{
  "n_layer": 10,
  "d_model": 256,
  "n_experts": 48,
  "experts_per_token": 1,
  "d_expert": 416,
  "d_shared_expert": 0,
  "activation": "drelu",
  "moe_layers": [0, 1, 2, 3, 4, 5, 6, 7, 8, 9],
  "router_score": "sigmoid",
  "normalize_top_k": false,
  "routed_scale": 2.0,
  "balance_loss": 0.000239,
  "balance_bias": true,
  "router_bias": true,
  "scale_expert_input": true,
  "init_std_router": 0.00949,
  "lr_router": 0.00114,
  "vocab_size": 6246,
  "norm": "rmsnorm",
  "norm_eps": 1e-07,
  "tie_embeddings": false,
  "optimizer": "muon_variant",
  "lr": 0.00685,
  "beta1": 0.93,
  "grad_clip": 2.0,
  "batch_tokens": 131072,
  "seq_len": 256,
  "train_tokens": 919100000,
  "steps": 7013,
  "dataset": "wikipedia_en"
}
Below are experts of layer 4 (counted from 0) of a mixture-of-experts language model. Rows are named router (the router's row for the expert) and show model dimensions 0-127. Each number is 128 + 24 x the weight over its row's rms, rounded and kept within 0 to 255.
After each expert's rows: "comes before" lists some tokens at least twice as common just after its tokens as in all text. This comes from a sample of Wikipedia text that the model never trained on. Tokens count by the router's weight.

# expert 37
router [114 175 146 152 122 154 109 105 105 138 114 143 132 136 115 137 149 162 115 111 132 158 113 118 118 110 140 122 152 155  80  89 177 117 151 113 117 153 119 161 119 174 124 119 133 159 156 127 134  99 121  92  82 122 146 140 159 142 139 134 167 157 116  94 107 181  98  96 120 115 134 109 121 171  93 110 157 123 113 150 141 112 118 121 142 133 133 155 139 114 158 107  99 110 154 105 136 130 139 179 167 103 105 157 136 121 136 117 159  80 118 153 120 142 102 108  89 104 112 120  91  97 122 129 134 108 144 117]
comes before: " |", ", ", ")", " | ", "′", "\n"

# expert 21
router [ 87 136 189 178 157 175 176 121 135 131 126 164 173  84 151 136 114 137 118 117 126 157 137 108 171 124  94 173 137 142  78 108 133 111 126 107 122 130 148  98 139 139 101 148 160 157 140 109 132 141 114 137 160 133 154 149 162 133 128 121 116 133 158 125 115 167 121 120 120 122 136  89  83 131 117 151 131 134 137 145 109 121 143 100 174 132 120 119 123 147 134  62  92 132 128 106 150 176 121 128 128 135  95 127 119 135 141 154 146 103  97 137 159 106 167 127 108 143 102 146 125 116 147  86 125 123 106 114]
comes before: " the", " a", " by", " to", " in", " in "

# expert 4
router [ 91 120 151 140  81 144 157 135 153  91 116 178 121 103 154 160 119 115  85 183 130 115 130 102 172  97 146 124 146 160  72 140  97 103 120 115 145 117 134 103 114 152 141 183 115 151 126 142 140 123  90  98 113 139 171 120 148 126 137 166 143 144 187 100  94 126 147 133 124 137 157 152 144 164 127 116 102  98 113 116 129 122 166 146 109 120 124 131 120 181 133 112 105 133 121 150 113 142 132 112 167 109 136 141 130 157  88 124 173 101 111 155 169 138  95 158 147  91 101 133 119 136 164 114 119 139 112 136]
comes before: "\n", " ", "\n\n", ")", " | — |", "E"

# expert 10
router [150 127 142 135 143 143 164 154 148 123 115 128 134 117 131 150 136 171 114 110 128  95 126 133 135 128 106 124 161 140 141 135 137  75 139 107 140 151  90 154 107 140 103 167 114 149 151  99 101 140 156  95 125 101 127  68 146 127 136 115 168 138 117 128  85 113 159 134 129 128  88 126 172 144 125  66 156 127 115 159 118 125 153 146 141 100 116 186 144 109 128  80 135 162 131 142 127  92 130 109 163 124 145 119 133 135 113 150  94 109 122 128 167 140  88 117  90 123 102  91  99 133 118 113 160 154  97  86]
comes before: ":", ": ", "\n", ": C", ": P", ": L"

# expert 1
router [138 126 180 133 148 147 167 122 113 108 170 139 128 127 168 140 171 132 108 121 121 166 144 119 117  81 131 144 157 144 128 137 130 110  99  99 156 135 132 102  87 115 138  98 112 153 164  63 145 154 106 143 113 187 134  99 166 138 116  91 142 125 107 153 113 154 126 110 119 137 148 132 120 159  62 137 136  91 114 158 136 132 162 135  94 112 134 160 129 144 168 122  66 123 139  78  96 120 135 127 132 120 109  81  95 118  83 100 120 159 103 101 108 133 130 141 124 140 104 105 130 145 114 158 124 131  92 152]
comes before: "ed", "ing", "ing the", " of", "ed by", "s"

# expert 14
router [ 99 110 139 133 103 169 161 100  87  97 139 156 117 113 126 122 124 152 113 189 137 127 124 112 140  74 113 114 120 181 106 117 131  80  97 145 181 145 113 122 144 158 123 110 146 120 130 140 116 117 131 118 108 139 135 119 164 135 133 143 136  98 175 105 124 122 144 153 131 136 126 111 162 158 119 131 158 128 138 120 127  98 141 137 136 122 132 151 112 177 120 108 105  97 148 108 113 102 142  90 157 110  79 122 154 144 154 120 130 187 108 122 131 140  97 129 123 121 122 133 124 116  92 113 167  99 105 135]
comes before: "The", "==", "===", "=", "In", "In "

# expert 24
router [147 182 163 118 128 164 118 132 121 109 150 127 158 123 116 104 103 170  69 156 135 141 129  76 117  89 134 136 120 164  88 158 128 122 136 102 161 134 112 109 131 105 124  93 122 151  97  90 123 126 133 101 133 141 154 125 176 114 115 112 129 150 142 135 140 150 124 123 126 113 113 103 156 148  76 139 145 129 127 138 132  69 138 124 160  95 147 197 109 137 144 142 138 112 100  85 125 120  84 125 136 123  94 111 130 142  84 149 113 167 124 144 168 115 133 144 127 117 129  96  77 158 126 158 126 146 112 121]
comes before: " | ", "–", ".", "; ", " |", ":"

# expert 16
router [164 121 190 126 124 142 164 151 136 132 123 142 129  82  94 131 146 101 134 173 139 113 119  99 140 121 125 106 125 121 108  98 124 110 110 166 143 142 129 159 133 147  98 138 171 106  78 131 136 137 116 161 155  97 174 128 137 118 168 129 149 133 105  98 121 111 110 133 119 143 139 119 142 116  88 122 139 147 105 117 131 137 162 134 172 113 126 128  92 157 146 115  91 123 124 133 174 127 123 162 126  98  82 128 135 132 115 109 130 138  80 153 143  92 122 102 138 127 116 118  81 131 129 109 137 116  83 121]
comes before: ",", ".", " |", " | ", " University", " ("

# expert 35
router [118 138 121 169 132 167 128 104 115 123 117 160 155  92 124 117 128 156  99 147 128 103 120  83 161 135  81 132 144 126  69 117 153  95 114 161 133 121 163 103 158 154 107 135 158  98 146 107  82 115 126 155 128 193 169  96 142 142 158 131 181 131 194 114 107 119 106 168 142 145 145 150 117 168  98 141 180  97 133 163 150 137 131 158 110 112 122 127 107 144 151 115  97  94 153 147 124 153 123 145 139 138 132 130 115 133 133 145 136 122 136 135 116 151  94 125 142 155 107 116 121 140 145 162 128 142 126 107]
comes before: "\n\n", " The", " He", " In", " In ", " This"

# expert 44
router [142 157 161 131 148 142 154 142 144 108 150 129 149 126 153 133 143 165 124 168 142 118 137 134 111 135 125 121 112 140 107 122 142 114 125  94 152 104  71 120 142 166 117 153 127 132  92 108 118 151 145 106 134  97 114 124 170 119 108 120 173 128 146 152 121 124 125 106 133 126 160 103 123 145 117 109 115  74 127 142  95 137 118 158 167 112 134 204  85 130 112 128 118 111 126 150 135 126 144 130 124 106 144  97 114 180 135 120 127 116  65 135 152 116 149 102  99 117 139  39 136 169 127 150 157 130  96  93]
comes before: " |", "\n", "==", ": ", " | P", "==="

# expert 40
router [143 121 171 160  95 133 189 111 162  77 156 174 162 122 146 109 160 106 136  98 110 151 137  85 136 142 123 144 110 154  82 135 163 105 117 145 185 134 132  91 129 111 118 152 146 128 129 126 137 144  89 126 144 122 163  91 163 122 136 158 169 155 163 139  82 121 151 141 144 161 117 130 158 169  88 123 157 109 132 156 113 126 145 129 151 119 148 119  94 137 105 121 112 137  85  99 124 144 124 162 154 122 145 133 121 177 137 143 115 113  96 129 133 165 131 141 109  95 116 144 118 123 163 106 137 106 129 106]
comes before: ".", " were", " and", ",", " of", " in"

# expert 42
router [103 202 113 159 127 131 176 100 139 107 139 160 117 109 164 160 153 155  88 166 131 138 122  94 115 119 186  90 124 153  97 104 127 120 137 161 123 146 118 124 165 121 122 122  94 151  94 121 114 125  94 135  92 151 149 134 149 145 158 132 156 142 151  97 111 138 153 179 110 167 150 130 115 132 121 112 120 114 115 114 105  80 148 156 192 109 157 162 171 139 118 138 125 138  99 157 146 132 136  90 122 143 107 121 164 129 149 155 121  77 117 120 104 159 123 124 113 117 124 107  99 109 106 109 123 144 120 130]
comes before: "\n", "00", " Win | ", "\n\n", " Best", " Al"

# expert 26
router [ 92 156 124 113 144 152 146  94 143 106 139 183 131 102 134 122 120 175 114 133 115 136 141 109 124 109  86 143 176  88  89 118 162 116  99 122 135 111 126 136 134 170 171 127 174 136 146 125 141 107 170 124 144 123 109 125 115 168 152 119 146 117 135 111 111 100 152 130 175 136 110 111 103 157 111 128 122 107 139 127 128  86 147  93 148  83 143 142  95 159 126 154 125 151 118 142 113 156 143 148 184 137  86 142  73 136 113 106 139 132  94 122 139 149  88  81 114  97 143 108  83 128 120 133 156 158 105 150]
comes before: "| ", "-", "|", "- ", "|  |", "- C"

# expert 7
router [123 172 113 124 124 133 142 123  75  99 117 135 121 120  99 153 175 102 131 141 130 112 136 107 154  97 100 101 140 138 125 110 159 106  87 116 146 148 146 126 155 118  96 152 178 140 141 121 117 181 102 127  80 134 120  96 139 140 134  79 119 136 119 117  97 120 151  97 124 126 127 131 153 140 138 129 199 134  99 146 154  92 122 110 146 126 116 144 114 170 134 152  95 169 112 152 112 154 146 121 118 122 109 146  89 157 130 134 136 113 115 114 105 172 122 106 124 147  86 132 133 141 102 127 134 144 110 137]
comes before: "1", "2", "4", "3", "10", "5"

# expert 25
router [139 119 151 116  79 159 152 152 127 118 127 166 123 129 159 123 159 145  98  99 140 128 149 132  86 118 129 122 143 131 117  98  87 132 115 157 147 121 123 123 147 131 137 167 111 149 115 126 130 131 176 160  98  89 144 118 135 166 178 109 126  94 111  96  77 115 125 122 169 104 157 114 158 121 134  88 114  93  95 179 145  70 132 125 158 104 123 126 132 153 107 110 131 140  97 103 144 151 149 109 109 101 113 149 136 144  98 136 122  87 105 120 153 139 130  95 107 162 110 108 144 130 126 126 114 157  99 125]
comes before: "0", ".", " | ", "\n", " |  | ", "1"